Below are experts of layer 3 (counted from 0) of a mixture-of-experts language model. Rows are named router (the router's row for the expert), down (a neuron's output weights, with its number) and show model dimensions 192-255. Each number is 128 + 24 x the weight over its row's rms, rounded and kept within 0 to 255. Numbers have three digits each.
After each expert's rows: a language model's description of what the expert responds to. This comes from a sample of Wikipedia text that the model never trained on.

# expert 21
router:113108118106121170100110069154101095127126094144092142119133141147090183106110140120153158127094120132109136141144131144105119156106137123141134128082110081122170141131144117069119131143161145
down0:137120112165208162111109098152106143125143099179120143115142094154122099161140120157095158135105112116157149127136119138124184094109128138136133104132086133154120135132106101116158100125095089
down1:092134157106140122116121114142169141123144128167113130159084181132079143109134153137137154146160084124122142135147117130140155159144136094147118139127078134126142133141119103102130132125103102
down2:121107103156102092110096130107159158124125142135118106132153142131122113161128175100140169125118093110177150133127129153134103144083118123100116144150166084149086096185188154123103120151122117
down3:105123174184162146097165124091131154116113141098094116098090101142098147150136163117172109129125124092174134102149105102167149121113158118126098173125077127132099130128136074126120137129146101
down4:141141141151114163091139135118140156156127106119141154093158187136158141135161144082080140099091103125148123111144111182118142113111129079142095076158143140118184159136160101134131175142144103
down5:125137135151145145130092136111140083137139134089110137107116153133161157139116115139098105159125141098132142123091117132116135158117115136120109109138129139152121089158121175116147171142136140
down6:131115146143139120137109096113117116125105143179138149137139116184081063129116138125110126088151156154123130128106180181130110106148169120107159159108150153075126135174151115133130103126108129
down7:105131127106092151097088102163135138123139142144120133135105148090119145069123137108103127118118148104080112152159170153142143120095129126131136117106085188128147139120078095049107123087149141
down8:160186120168118147121172115110149205146110106135110146110129132148101143178126159122111098143140109117164127173136142168135102135135131123121102147199101104167120173130121093132139116105181125
down9:143168104136096136119114105145118090145133147119078086135126072099131174137127142177100121148121097127113107119153100106088106165109100115124134088090118130123095112124113157095109125125134167
down10:151118116130092130173097139125131130117085110105061133167108099141079154126129119175109065098141137166175118111123090165112101121142128092151091100136161121133140145149115153144130075126153114
down11:109149128133190133135133111176154151164108097163176102095155119141109119120144129119110139101138103109124104119142130119155126116101160127098126114133125064132131113107126125144120109109131105
down12:089094123179136148114133125148157113119179174113118148099153084150145158109129111127163113148076121120111120123082155099133117090152137121135113117117125125134113102148136093157128098098089071
down13:118137136131126148128118135140121134106124123128108117135167151129182184148129117116134159125148132165133169151171167128171165113130089102140144160152142153153106096149122142119153116156124121
down14:178096132128121153128119159106161143161107146185149093117093128135163161113133114115148140110106136152149125100176173151138142123161142118118140140137152134158127101101142143117086129135130143
down15:111111096117090144109090092130137129106155146136141119156110132149149092195102142121152115172144114156171153113082128138128151111128163153191138113120159120143143098100136111137131067155162178
down16:139112105166118119111120187091159113126128097129150141131118145116152101151140096125140113116111146132096135156092147094146154133110142162113102119080138172139128144127096123093062141180117158
down17:159103149132107111117135100171092157105111142142143108144182126138118098104151139146161101094117147150145124127112100122130118164139123123153110104138170129124114166133189159112074134099125166
down18:120138069134117129130155109113111164140110154112158120109116115098143128139140139086128131145147118118132158116125147146103161115114157109135152082181136146135144149117121152089146172137082134
down19:143139145150109097098140148118173148140142151129125151147153112113158148164102130135142136122116136180177119109119172137099144109105099136144104146145095112149173129145146143133107171119096138
down20:120165123158125098092102187109141081080138164174081157142151109176179130124136098160144137126102140136168121116161099158126100158117145116134123154096160144095093099126113070114117129142105168
down21:084107126124140097083136171094155097162114161124106144133154086113157116137104130117128145160092101169084151127119095190168121108094114102139091135139145137140128176108137170121121110141127127
down22:157097123158122112119089120106126123109137091109185087151125110158103191093125116110108141162112144112125111107137129093144124105121123140074131116113117143149128122097134122104125170139127105
down23:126082120138121095129135162120138129127142119157138115109154097144156120120156151129131126115110185101132166094120144163139123131136131129165064133107135160109122121104128107114113098159158135
down24:132149102123145121109160126153159120127154135164149157114114148074155158104135103139123141127103131119086144123132150119102129138139119114065125086129148099082093105127142130124154144144122158
down25:135094141130100145127106108119147079115142137112161132111117136128135176163126165102155157118100147116160096118054141124127113105132137067146123116072119119135139101111127127114130104171145149
down26:088158128135141141149126113129125126188145090152128133111123122147112131115176118118117124112136160107119141152154150144143120134143148109108141078148093128166148127167182117084169092135168064
down27:141152126103126125151149091169146155074179137164096093122143142114125131094117121108138087129133155146147144139151118133131130143151100110153149113134149132153096089121124147113177155131154122
down28:108142191100160122121122105133147157139111138121115150152096172119128125110100155125179148118158134109125130111136150179119129154141153121109118080134090152095177112117144109082113125168152090
down29:116194118129118147154115126107129100117105092105107128111107132120062125083117120101139145154119100111130138177122159141161122109142093110137153110107153135145149138206102136113139106102090114
down30:104110160103119124121110123177099137139162099121110129119120131103153156122151148113130126110163139125122109163148136098128116145119142122133134139192176106134148130083115096139119158127163128
down31:151148155124109167131152155111107133173174156146120144091153142154083180150119095123151161140141126123153164105153153139174160171109108081083114112108128112115134168129138119140166137159176142
down32:167178131123127109135175128124117115069112163151141160128152103160145128133112108081154151152171106142061050171114141149140097140109110120119109141132164089123118116123093118101128091160139154
Prepositions and object pronouns after verbs, mostly for in sports careers like debut for, played for, plus against, his, her.

# expert 9
router:147090166086149106131102131179121122128112095145103130091082151146105130088113139142108127153120124127108122133149143128123133158134142114123092124095135120165138135137157120142122164097100138
down0:143147113116106119124133135155131080114096124114133118169103117140156131123129138175150146093129124116110136135109149125125104157119111137139142087136145174115115104134149169095114142145163110
down1:118106121116163112101110124165166148123131164118141135128169166094119120143154104128099120111130134122107124131136160142137127139131132141082139106116155143138049132119125102105132075129122086
down2:135114156159115111113117142139096136135152096135091105147140121110082129113121131134137140159117148160147149143106138162145124108131149102141112131088142150092095167174156146074149139159139152
down3:171151139154116089135100147154154149154148160161151102107144127134123163107132113140122139131085107139127131109129162123120129150145144122097146109160170103120121095110107112111141177096121181
down4:120158139131106179106142159134128145074135154142127102093120121139132153106115144132111177140138083120133169099139138114162089196143143112131096093164122088142132070105174141102099146153148095
down5:174136134112117131135106121134128171169089130114129137106147133120142121134121150136135103114138078150133087143109136179140111154090118131117096155112128122098147129170058129082116127122137112
down6:146159147135152114161140122154119152181165135109110101164158139137059126115134094101134132142117128105114120128169134141101098121168145132089144128175107182127149131115133117127170157116145105
down7:110131108134105103110127121101150099149154121115152122089181139157141154155107148150151142122123115149150109172119121113135156102081083142114114143128093145152149131097114139128107134096131123
down8:134145112116121128126148106149114139154163141166160112077118118141119138126131140082097171131146109127083105110108158139162148143116117104128097145160110096124134137141110094091163156105163160
down9:134176105135141133142156135131128083125177177112165140093118091140111169094174132126114134073150107120158116187167139111121093129112125148139149063114129158111128098076135133127170112120118122
down10:140132112122144096119138109106125135111143124117150164155123112123160143144117142106110100106101125091102124148130106137139122122076157123088111168126137142126157151113159145112130134105169158
down11:135155113139123157156097101123123134110088147090108125077143131149172108126145122125136113130137194120145103173130164154105103147140147128123141161132149137112169109150117135153133091153116111
down12:148151175129165174112149118132123142140137125129156103137127111162146147102152112096109130151149147138098146198176128120114148154155158142096148154133118145092118105132109119162155130097078172
down13:109115122110134140126123091111146119136135103151147137091151111164109151148105135108117111157117150124136119124161104067061114141121105088108138128108133097171113102152152126112098126145120101
down14:152103125128168135103142115121086081132114108112102102135134112131123131152115164151152147134093109120129116135086131141108137141088147083132153061058154117100139141165151124132133158131153117
down15:123122174126093109114168181151168133132096116139134124123135197099107125084104139130186087128117135158125140141155127132139117115101105143114130154119094078179118106117129129129097124133144118
down16:113112131114149155125120131140155144150126139132142114145153128142114111137159151120132082156117138141152135134126085116126162138157117145125124059138122135139100133174135078146138114112117102
down17:150177094139158116111111145109130140094137083087121112117070094119157133136135092126141169135089154137111132106129120156140135109124127138116109070136136149133120162085112115109173163170113111
down18:138134135131134106101133132130147079164141125153086125148157129107094137126139129135117118123155133112129106118144120130116110181147096132159138131105130070092107122139161088133147150130099103
down19:133092133119098113099144138148134171131120140098128131113114138096156073160164136140119101105123143116127156161128117156134158149113143132120124115135138142131112155134108121123102096145112121
down20:133104117142091148180076115116115099157090134146144105148128118118148160116131179151128139117101142164108149169137095153172125122118111158121115127105162136131160102120153156139127133105138141
down21:131086163097106133095168133153114133084097112158148115131125157134132146140137160133158114133121131108148107115178110133120150148161100113121103070150121111123097152143154102120122106139133133
down22:073132138157095135153140169135155131088102125132150146145113143131127122093138149166160112091095112077135114127151137086145144121118114157132141126095089148145128148129132077121131156141156116
down23:118125136125113112137159126123112110117166166107168109124123118123155137155165120101123140091122175093108097115099155090133140141162149177137078139119114119133146135103145145136126145147116117
down24:159137131132125176122115102122102145148122126161111115128099106107099117138123145137125158138105145142071138119147123108141125145165131118142079125137087141067147120157156163078124149116166077
down25:124113151100111159125132099176115082145160121098103116090136086129129105126137097093138098110139108122125148153106150123105097103132109159093105124090105082130132097169169151116139139109119131
down26:102143104179127114146104126124107144150136128161126122150129156083150108129163151133124122122113111109123087156118102093146155117116111129135153137092105131124075141125110128139052121093140118
down27:114076103125151172101085125137170132108110088115129123161138108114142145118126123135127165137133136159151160137141149134135120128131128117112191090165134151084119117141132144080160089146086136
down28:132151127131122098146122113131108144107110121126120109086138136142133106163129099149108108114183165148101120154107152142178136134102127112097105109134167138113113138124119092124122126104191110
down29:116129162144140148102110137109122113070115108117128164117119108175139149106173109134136144143125118159113058133132157134084090133076137125101109122128096135129165135121140089152130129120090127
down30:141095111143153111148148132157135135127115156144133133119107135107136163131120127125126114114086111134103174075135091121109123140109127089097137123116157134125113167107133143112133085127136113
down31:144106133109111173110108113139139139146138115118118120106107153094137142153173166133176180095104120115138143162119134135152134113128130106123124133076116112137130104173124153173130115138184126
down32:148133126165111157106124103164087116110147156102142147084163157141103150116141163105121136109143125147121120162108161120125135122110106114121137117135115144130111109148136164130147130144123106
The = and == closing article titles and section headings, opening parentheses before birth dates, and Roman numerals like I, II.

# expert 23
router:149127148078118121134074145156094150136087136145126156076125119144098161148112149148102123078154155153098123119136090147098164135106105087139133136117128123150150146164192124136126110110101150
down0:138151141127142102110133153121098114121093089164110124109138149129090121136129090119103159134135122130166125118178138148127116175088108140099142112141139131131135118089104160138136107158143131
down1:153082112152093185110089116096077117134122132152117135104105134104110133155084157170157089159144160117112066100154137151134099128139131137156111107117142106152180173085118130139145078146160144
down2:180163158171127129110088116151116129137153107138094129142168102158108138100130142117096116160103134109168122133147158168110106110133127138158080126116136132123158124134155129080099144114130109
down3:078153104104104124143125140124137151120104151085127120125076129120161154156116146144110113136119130068183161137134157125146123127147108110114152143144123158104169105160113134115104150125083118
down4:154096148123157097150131145125116118156122160103132125130124095091143099086103122115118144112144123124083162148086095185148137122176118084173138135140122123162103095156087105182158193128084179
down5:155201125141111129101111112133136099123111083170140161136132109133146149139111146157122115156121101134149139108115132162137111173133145120150138120152153148100072115123094091132154179094134120
down6:137136131182077183159143132152105152111159115088108089159095140138054139141117090160136141105147117129142138116142144172153105143112148141131162125165114151130148095126124116099099100143132126
down7:111138121091080124150150115134155125091066141124101132159110134160128114083150121156108118151114117114145158117105086149071131118082119151118146104175148125148108141164136122117133095145107076
down8:119114114138099154122115128142130128139107133134097108104111122072099152135115106147136135107118159124160107175109109170123115145125080144072130135120113144158143105147125137096157150118158131
down9:124153107142147135125124075144136119168163139142129129132106122121074129135087135126117173105091132130173102145132131169140185131112142144107094107124195107125121159130135108144123122117107118
down10:087083121136077146134150145138154147094133148117100116116152114152172108115113128084119149153127117137093143118123123150119109138122103117139107158122160167119150145086088135139133095135134161
down11:108122114151173169140148158129112120127157175154127146136187098136148116119121138115127159118127069173107115138095137132134151164123119154099191117125147139103123159156120116111110087155111138
down12:123132149136136112125101136130115150138143113091144114107155132126139137106167132116114126115154116131128136112117105102090095080155135178119173132150133141147129114089112117133123181145100120
down13:124097133088136121108149138102114073158157149129109126139083156151120114142164110093122122152131134093093120131125092157089162142091121160146153129092118120144136106131196116092149136108152148
down14:128152168162153143119146183109096141160155109107133101151111130085160163115116138121100147141165142120150113148128103108158122146105156104070161148113098160129105150088111144079124159194128102
down15:096110160121140121108117095111138162128113119163105085091127098119116106146135120153140151121126089074174126133118092125167123132124126158130158119155087154136142143121148146132119081143123175
down16:116145108071113140091159108110179132111132102122133111161129120122138159090139133183135143137098143113121072118155145121116138079148107134128129137137134127124111128143123126103147095134151117
down17:115129094105129120095140103123104158129136116103073147150125120149136160129093100143163152189130091164117099142090145107072125147113132082125115098115112114112078143158154167123151125183099153
down18:091096133144119167090109136099125124123125121182124102116109120140144163145122137157102123139139109127145110136131129167118073131140125163185101120101127145093150119110126108154136111147131143
down19:137107148130103104124120086101114137127117131145130086147157097138112119144103124109097154142063123086091187185130123132112096128082160063126123105152139095100077097088141149125126113122148102
down20:171108137103144140120149148106111171110121099146139150175118128142113092154155132165104116117076116091099096173112099161121160136122130100144130124134106104148161152140131117110137099119118101
down21:100105149108124136138148111144131111165120122156127126118083124120142153127084090125098107163091184150155084116128169136101175112118107063117115107097077123138124135149141119159143107132125111
down22:120130162179128130151134154126097133146126118119104110110067127116111163131154173137088099150133089133130107146135163129128105129150090158153110135146143162118154169127138115119124116119126156
down23:148089136116114102096100126143114105179083114158120140148125102094165104136146165132110174131166133161119149117143113110163145163116174127139082120143091105114115115144117114119138155136116126
down24:132148110114134100137159118100147085149176115140134154157106132108130117116127168091084104127099122128173136128162128128149155096148137149098120139114102117136165119150160113123113117117112186
down25:164139097134139120079071097169120142152070165136127160165141161081137117148151135119119134105150148084133105100153061152107156137084140100142125131122134125131164150148128101138144128112180098
down26:097147059155083142137135146151123131109118114126121129080117109150129103101146119155121127117104095144092160131086111141168126094140120131125113120129131101086136143139085124172130108149123124
down27:158092124104087117120093143075103152138149095142163121141148097174116148173111154111110158134162116122085153132157159121106136132088084161072125191129168142137120136117160107107153172128128114
down28:154119097131134107115127150131139143119106149047123106109137142136107120119105132125153091147145112130084139137112132108123102111109123108119138120130120138123159137156121073130124129136159113
down29:121157125099098147141158092129116096114147146133141118147134115134185134159104133125150128128147081106182156149159139123128132108130168153106132127143149191158113094097139118148080115158130103
down30:137122157120138111107133104161132125143134152170134134124101120153118113130121138149153141114173159123126139146128146108093134156112144101167140120146145136136148150095128123116131178159146124
down31:113166105120128130113148129129149149151113111110111180178125141127108103079091102127079140136157068129155160118108097119150129123148156121125148118107138116201102123137116111168095090147129116
down32:116121110127128152124093121188091142132110132116141134148114100126142120140131183094125117153130139131166111114124131177083137117141122076140080142160136133128139155142066126149127118112139107
Numbers in tables and scores (15, 19, 97%), coordinate degrees, and past-participle endings ed, ped split from verb stems.

# expert 26
router:168089163123086130100117139145144105135108157120143171072108137119125118158144152144153155182161122157115139140116107135114101163120105116121135125108154101136127149136140144132155161127099120
down0:114144141139136101122118159154140145132111100121159105164122176101091159124112121100150143147133132135113111136190132132175075147111106118144137109099118153108161143114127145135098143095114165
down1:107176134136146153134143099138129137103107110133148104140114097110109146121145126089115195134150183134165132131146161123153125148107110124096111112115179132164132158127142119138134120120136090
down2:155135166087155140151122125165136132132106127089125113096101125131162125130097159092109170088131142115131146128142157137161153113102153141154082161127133144173181157152140135144135167103124135
down3:126132109164114144114113135104125098118137123092117156098082151144164108102152117134145142150124119118114087166128135141161088199151104145157171120079120106173120128131187094098110115097122102
down4:078103105132085138120113124174130071177113117111116144119160160132109117135091136130165142131124110132102141135134103120144141143114157121095110111121143104168146139132157161115093118177153167
down5:136124138098130122126137113158160100146148125164165167108127078105130112100152111121144108118111158129179143110098116134122136114134133138139161117117124077106138185109132092118117146122125140
down6:096162134152079070134114132122134165133147120151164108109110143106093126122083140103096100150121133138132124128168123115104118153163090167144174167089130106146102101184129120161101121151135140
down7:180146129140130118085095164130126134134128118107110151138126113150082138163130142126144184131154104147133164158131143172132123119098121161131100160136114123124161147112092118178115129102139152
down8:153103150146056119131122120118206152169091153118099127136125136139153163078155125078123125145162128134142071175082154130073121124140110170145173119111119123142129140108143109136145135163098134
down9:136099127147154125115126131124153125091129106156089135077139156109119146158105112126110095094103162080172171103170157160125116110135124086109071139145090150106145158147133135167163125122141144
down10:135124149163107090156135121109092178105119176141128125118161139107089130084118112139121132127158137104159155134106122092112127122151135130136106112132124105130137125142151130122135137124129117
down11:154136080136148151138128139155131143093093144128154119124119113142127150128139182122116157130092131079146145120139119144134141148111146127105132114150117166142120128126123173165101132140109150
down12:109099140110103102105122132137095103110088145133109080147160094121121134117088092139144097073143140099131100130134092136106130193125127141118173115144113124101176132140142077178139132145155143
down13:150124135136123088138138104111089119151105131131074116157120109125093150147117106112127074133135149121170102192138065168130098078093115115145139110148130099093114099112128122128108117125135124
down14:129121180116132105106090125127131154126114133102098113128102126166144141131133157132147123115136106126156113165163143121127101143078118121109123136103148119166187140129144082119121139141110144
down15:168127166146141163118127133143110145117105205080114118142114112153140185137112155131119090123161101139106158158152129161133154107116140093112116143107093146127141105103103124129118112151128139
down16:122151135109152130142130148131154124111096099161117139122120132126090143136120120125064124126116083136114112109136131104137172102156130128127118109129166121164136152146153130132150164140142095
down17:119117112175177073159101127096149147145133107143102110154131175092122109120115108083128201128122116117120151147137115138156075139128112119127098125116145147115113130124169147119150149135086112
down18:165155096142141144134110111079083102107125114129118122123130120177125118098121133115118120099106150101125136148124152155123086147119104109174141121154109123106168124113173165148099130105098114
down19:133120097156156115117144126140111181151102116066116125150159168135107144101147141079148132145109117137135134107158139134121124168125111130141136134116132105134116105088096150150114147111123128
down20:125105149152125090120140170124133099154134138120113143137132180134124137122143124150124143140131106149119151119118128132149107142120123118129146155109090144141189165115140145123144141138145151
down21:111144122121125127107168104167114103155156145118108092158134113128178137111138130110080117128090140178099137138136136130137130130163170100112105123128155104130158140196125118205187128121120151
down22:116128155152113118173127109091110107104148105147123157091108150103108157090133125149155151105113132139098160079119152138087083107127100118120143132179139116125109143103110153165117141150116083
down23:168159197131098115135150150135127190088125132135108095147087096128127142120157129118111162114083111122124122110135119144123089113145116134126071145137138108111129091148118149173112153130121116
down24:131093146095140115129128137143097094107153117134134131159170106104146152138104081143122114127163139130164106110136134097132141097129115155158136136144115117121144159170150171118139125155119092
down25:117110136132126121159132138126125154137131131138132151106149133116146165119111103155134158136150101165147118167145131161090124160170135115160138133173126112110153113162159151097108158116126153
down26:122139128151148133108116130149158157170090091182110136159109147151117139156119131136118118145109089145111107116156090120147158131121145102085104132151131107096122084113146125174142126144091126
down27:114124119113123133112134149160107135070082119147094124093114150143122159124118131133096159164161067125108140170133147151138100109130093144085157146152131128122094113137151131208149111098112128
down28:129154133160157154135132101148113100140156126103120151084092138151127126129133154185143139154103173140161166089159151129106131139138123145150168109128115136130174152125170106155150106136116144
down29:135106114115158164093156101136081119165107087139136160121153110090143105128117162137126128140132154132147108133103093143130152080152160134119097150139122131163134102148146172164135130167121106
down30:108130116118148116125142167173133062151143142129112119147153150089113094144158135127131125151131126124104162121134069102125119088131127105097118112135139132133136158115150160143144126082134150
down31:157184169094129116113151091126157113113110121116127081118119103138126129159099102144143142131147100118103156104115110131163139078154158165140088118117141108156152118130095137112093165125104131
down32:105167103138160111113084116131118182142069162150124092111095150087131147117151158087131153127134127142140090065114148104103108145116187093157086121109125105091179068127151087102088092115120099
The preposition by after directed, written, produced, and of after nouns, introducing authors, creators or possessors.

# expert 17
router:124132115078132144116119141148109109141122120144137129108156124151129178137142150102161152105187157109156104148150091166077135132101171132123097139102140080161151139144129086152149101157115135
down0:166118114145120124106107142105067117105119095121130148143109154094125118142125115092154122134092141135080147136130138131080113118126097147153095120141176102129112119138159168171116117174155105
down1:145134121139098126116100140132092109116111153128124076125119109146124123105101142169119135099102146106153127155156151161127129117162143110117133108106176079096115133150152100123170146137092119
down2:125099143101183093123116153152148113107157160145120156139132121116098134105121100116080170163151081097124102161121110118152098075145099138073092129113183098165112165116104097121141148087130120
down3:136120153132101127150159134129151140141115148169109130124181156116121143138198108157134103135157096089140156112173099107106137132152097162109118204096086115088143136156152138152115134084118140
down4:130114130105115144123127171115161113123131094117086093090115118116135125087147127165120104155148127117126130129106093095150120132116108098133163143172135157143160161094138148126105093175152101
down5:167139086111160107173125125147153123113114170080138194110148119120117167150105137113120130106118129084124102139132167160121110151091108123119139118125103127087112079168112149125116134098135119
down6:098126093128121137125095148154107150092132096162151143131119149090139196068106124148183106108098125116127112098117101074138109118107085140137142123128126131153158100138141121132100130128123121
down7:135135095125128130131128110167145141133122126084114136163169153150114127148159136106102144118100127161115109131112097157179133134124158151140159117105124078169140127107122122134102167165149102
down8:108134109133107129138127155085139101154110148137103142137112126114127132110146099116141127127151089145133093138155159139158090128109147111114111121094104148127135145115095101152107123120079122
down9:165092125170136134133169157137085136119164087061128132086137149122130160098111133135125099139117137111175126100111105109120130114079125159122137090126085119115134096147121107112108095123112126
down10:171131077136133107092141121119138128093120101128141120137149161115088124095122114091125138135121158121137127140127121144122120155118176135115127108122148103178141104118144130114122149160149149
down11:148104142129106094178101115136174132118116141133114186130101161122151111082119116128130112102136122137110102134113121119107082146101116121111126144101137166122147084103095108116129097159169137
down12:137181134069154109131113127165091128098088101117171130127118172139097114087162131113118160125173130126119128123149125148089150139136110135152116132137130135155172091149116165111144178149183086
down13:134158095142109139119119146094128103139099116086141133147182081115118156156156120133150121152146102154103135075095149122136152118097135103117112140119103131109148153113147104181122084158099124
down14:149125119120138145156164171113137086103125132117152114114111161130141116089184135147095140098112105112093102126172154156114115115127159146116134156131136140128124147087174106120150167155114120
down15:133095106154138110140117134113156108107118113106107140157062133127139139111145119136121101170106117131155151110130103121160131115150116166165156149113153140122110176143087159149091090111163121
down16:159124119138152157130175080188082126135112127139137149132090147092106142092124120101163121147189099131154149120141118099138169112105123120133129164133089132126121148116109090099117115134132122
down17:145129095115105141147093156130182104167098094114120146134120132150118170126090126158139121163138135105147139136092086131085154153143140108125130128144119103114126127155094100181105149137144115
down18:161131145121154140154117125051104107139124147158131120104129126100150138117120132106164109139138142096097118116111129106118114165105149126137087100147151128142155136145149137110088175091112079
down19:144106143121129144120099104135156120095186142135133112135132105148099143087096133124106140126113152124147146093147113161111115142170155111124135147145166154080138146156113175152116085108091136
down20:126092155122144103136103135128146160122114092100168148133113120139082120141125131109161116209145094145107132153118093122133156131125084115147152141151111089076156109098118135095101131105130136
down21:132109152153119142137140163137116109177132126146090139143173151063113114121113132139171126129144130145123136123132074072125151172090171126114164123106157119106123140165114130121131119135102126
down22:102127115108138138140115115162152158140163085149144123101142146133125116103147146147133130148169128092118131114083158150154176160098131114114084102129141091090128135147095099129124142120126061
down23:130142122153065099147096117172103148153133130144148113160113107081090133175127090116126135129128104090095090105150127146109144126158162143167198146138126152125158084153078118140120149182137147
down24:141123127089132090109118144130141151137135189134145118108129114112155124126137140102141130144112160126088115175138136129144112137172137114129077168139116141110103107126121179080093149127155090
down25:104171156124107098155123155108087149108094138098162142144098105153159109086157145113120149155158158124136122115125125128149143133158104108172117110115129094149091142117142114099152108143101118
down26:168185129126136149133154148107127144084148120154151138124127153078125143111122127124158138134179155131158154160124135106128093166123129059156130103154114129141135097167148130108171134111115081
down27:122156125106151170125174078080122092118097125154095137146101096099133092105140143164151123130078152151164123122157135199111105106124122152126107160176142150104098117108123125105135142146087116
down28:181120156108084130152141147110121104196121121105143126113135121112136096128161131113102109154113099130138138113123145098121134135127123167129090143111147104084124161087146101109150112118145107
down29:133111118121129128112181129084160138124142154104138113099146115118136104147125105128081139157150106123128147116148135171099144103132190132112112139141115130140138102131121124145113114153169146
down30:099142113081147088171121117148080144123130114154136186162147105093110121154159125134122121131135144123127104088151140132139157114127082152156145099118147149170129108156152107173144112137109137
down31:119132120148127110121140148128105126164081146144114083087120098118122102122114175129126141123165131118093149163122164106100116111148091121105139143138126115128110181128141085161138126155175132
down32:094062118134137143137151092133147136116119146134120122123115104157132095138108153127115089123165152166131145124163126124100098117131162131118109120147127151111085122084103165119154115151138143
Words opening a sentence or clause before its subject, such as In, After, When, During, Whilst, Since, Among.

# expert 6
router:174096128091085115108120138144123079154089113166112168102123145158090175116129170144099164107126148147134079146152139150144150146129120111121124143118107139124152147156176132121084123114120123
down0:141146153150112134116146134123145134152119157154179135114127116099101123162120125162149125135100091143114157120115121117068148157129164116163121095084111080137125154112127121119063108126087141
down1:143137152153139140118149123129150089095107094126103132147115123131157115141111092129113145085170165142126129156150103111163111143123154123103122129127076130173152123168103127117166101164113108
down2:158124104109120108150111160131147147104104136136147081124127162146117112101120133113140122147120122122139116092129149135096126105100123163127120125148142130123132087140142086146144127124140172
down3:148107111144164120122078176065144118120119136147112121113100169135127140144161144134134115132105145113143106137132135123106111165168098134126144186132088143138102129088109126156164113134083140
down4:149139107158094079148093121137172086099100135130161125151140128079100159177107100116143118130123124062115138120096123122197140128085060146129154173142148130115123151108120101126104095081158105
down5:120132107148110081156120107118152103124145112116125142142111149131128122127137142096112112155112127164089140118154084095134104123127102143135122101077133118114153125159133133184111112126152130
down6:109109163136141121127113165149158128145115157115174132160156116110134106136127098095131092096188107133146157156095138144138162116116108119170147126100111149145126095121110122106123125201112155
down7:085102160164147087117122124142115119153140129118115130137116153137124141155124100162118140129127151097104131109126184073118115105080091164119083154134141144085148089124110117091133102125136081
down8:110149135135102106124127160148137145142113106083149106125128163108095116112107094134101106147129096102160139106143141039116128082087129188122135121086137129119138078176131159112118063132156079
down9:146122124101162100121112078149157149072083171072151111122102132092124130124154137150139122146138121095085096125074157115130117097139136072111166148094128096181149136126092120121112121131134083
down10:119147135113115140169129133120122142092133085137131102151100136129074118094140109168193114109118151107116116093108068106108119166064130118136119109104102134147111158142135141163066172162085132
down11:114149126140117154144163115110154166129142140130155125153080111123128164153136151132128103107118101160145135175106097120176177125130140108083154148127159131144108164078157156150147113115162167
down12:105109153116137126107163128104118067113096135099104145112077122108128138109131140102157128096148147126136123107134120117114094141147151126127116116109126122113101139172145120124154156110146101
down13:133097131119128166133186152134150128133153134148103115079123105110097112177119109178140137101123093133139119077112175112118162094128139096087116163135092095142138129148123165129138144124142121
down14:132164093105153130137113174127178109106119147106120128150103117125113103122120111083149107155114127136141152160148145155119078131127139167156126102078115107165124126140133093147120134148158091
down15:108135135114157108172149149140094109125138167089152117164154154135154121156120167129123131157147164162110096104134142116090135120078158131106150143161152132082139142114166153140107117170114105
down16:135129147142077121149129106160112123099168131099143124166105125148175090126125104095097108096097160106130156196105087086115099150117126154172138121122123098151112141092149159148049167121175156
down17:172132177109167150136144129122155124135067112126117139145077139146081130114139131124146125140093134168105130111123143133157095131092138132103142173152125133143110164127101128165080124115128168
down18:152155140115109122116141135131157153156139149141140163141165128148129120081137157120144133072116105137116152163132156146089122118145117147071166151118157127102146118137149117122143079124122137
down19:117052139133133153145149158103129145118100116139113100140133081117118138112126151115098132058143140114161141129103126165136138136189122087149125127116124144108137102115169136123206121110097110
down20:135097145101141136061136155109112146158110141129143161169121153107145142162096133131076198140127116120104129109116169133153095138158157158122121116131135075086097147126118148136134142122148130
down21:121121073130108130129123112124118167117143091137153080101107133110085116077116130130094166120102123091133147066188173117102159075149129130142090103117115143130163143125116062140174111148133165
down22:119119123109151148103121156149168160150147145155079171157152122142077172160120109131130102126142116143180139143133140139092117129152083129140095155168134122129098126141107142129096121128123115
down23:139123177127099139119112140154105152130037097126135098158120120123104101130129091110141128127116142086108123083151087156115128096151153133138162121129139138167157134146126136082134119112124149
down24:112091164121083143162118157128137134118156098145125113159089137114102141162105122157116147117136110109123154160128120152132090125123166100121142172164153131109135133158153140126152131134131145
down25:166162101147121120123132127114145136154142098094122081101133081154172164137147116073118129137148166128130114127104117114114119182131135138146134110090124165148177109131093125115104120132143134
down26:110123088122129178111110150129096083153152161142128114115116135135136084144159165160092087135172146139124114109150185135161118158129136146137099173115151131137100118148091097114156114118171108
down27:148151096154143060124144133139103123207137151140092161127112137115158167127111130086154116176143134155119134109123150081152132153074159110153132144109143134157140163124162148122086090168121105
down28:144151134120115154108119185079097141175124131123159141137105100151135115083160126094114160131113126124118122091157119127116142105118108080106156129125125131125130167111157168129116181089123108
down29:124151131091083109119124127112181155138127149164097161127169159095107120163138102116127156152084153114102133112122106098125140116116165155144125118163152126130099158146154141153110119146146114
down30:081104137123125128136107150108178153125120133143126146131178116128158076143116122121125132119145110198117124131111112128141094056122103149127115107090128119131115100107107121090145129159145129
down31:204155131125167085097119149149170113131132139134127126088108099134102159102163153146112148146136130167157092118083096163126101122129125130143127084113144143187114141134136096127106161093116151
down32:147122131096144141106148112095104141153154126108150139109106130111134128124137048076149170098128156139114151090121123090108113161084140077126130120175126123125108128167111086132128183127098131
Chemical and anatomical word endings like -ane and -line, plus table cell values, pipes and numbers in scientific or sports tables.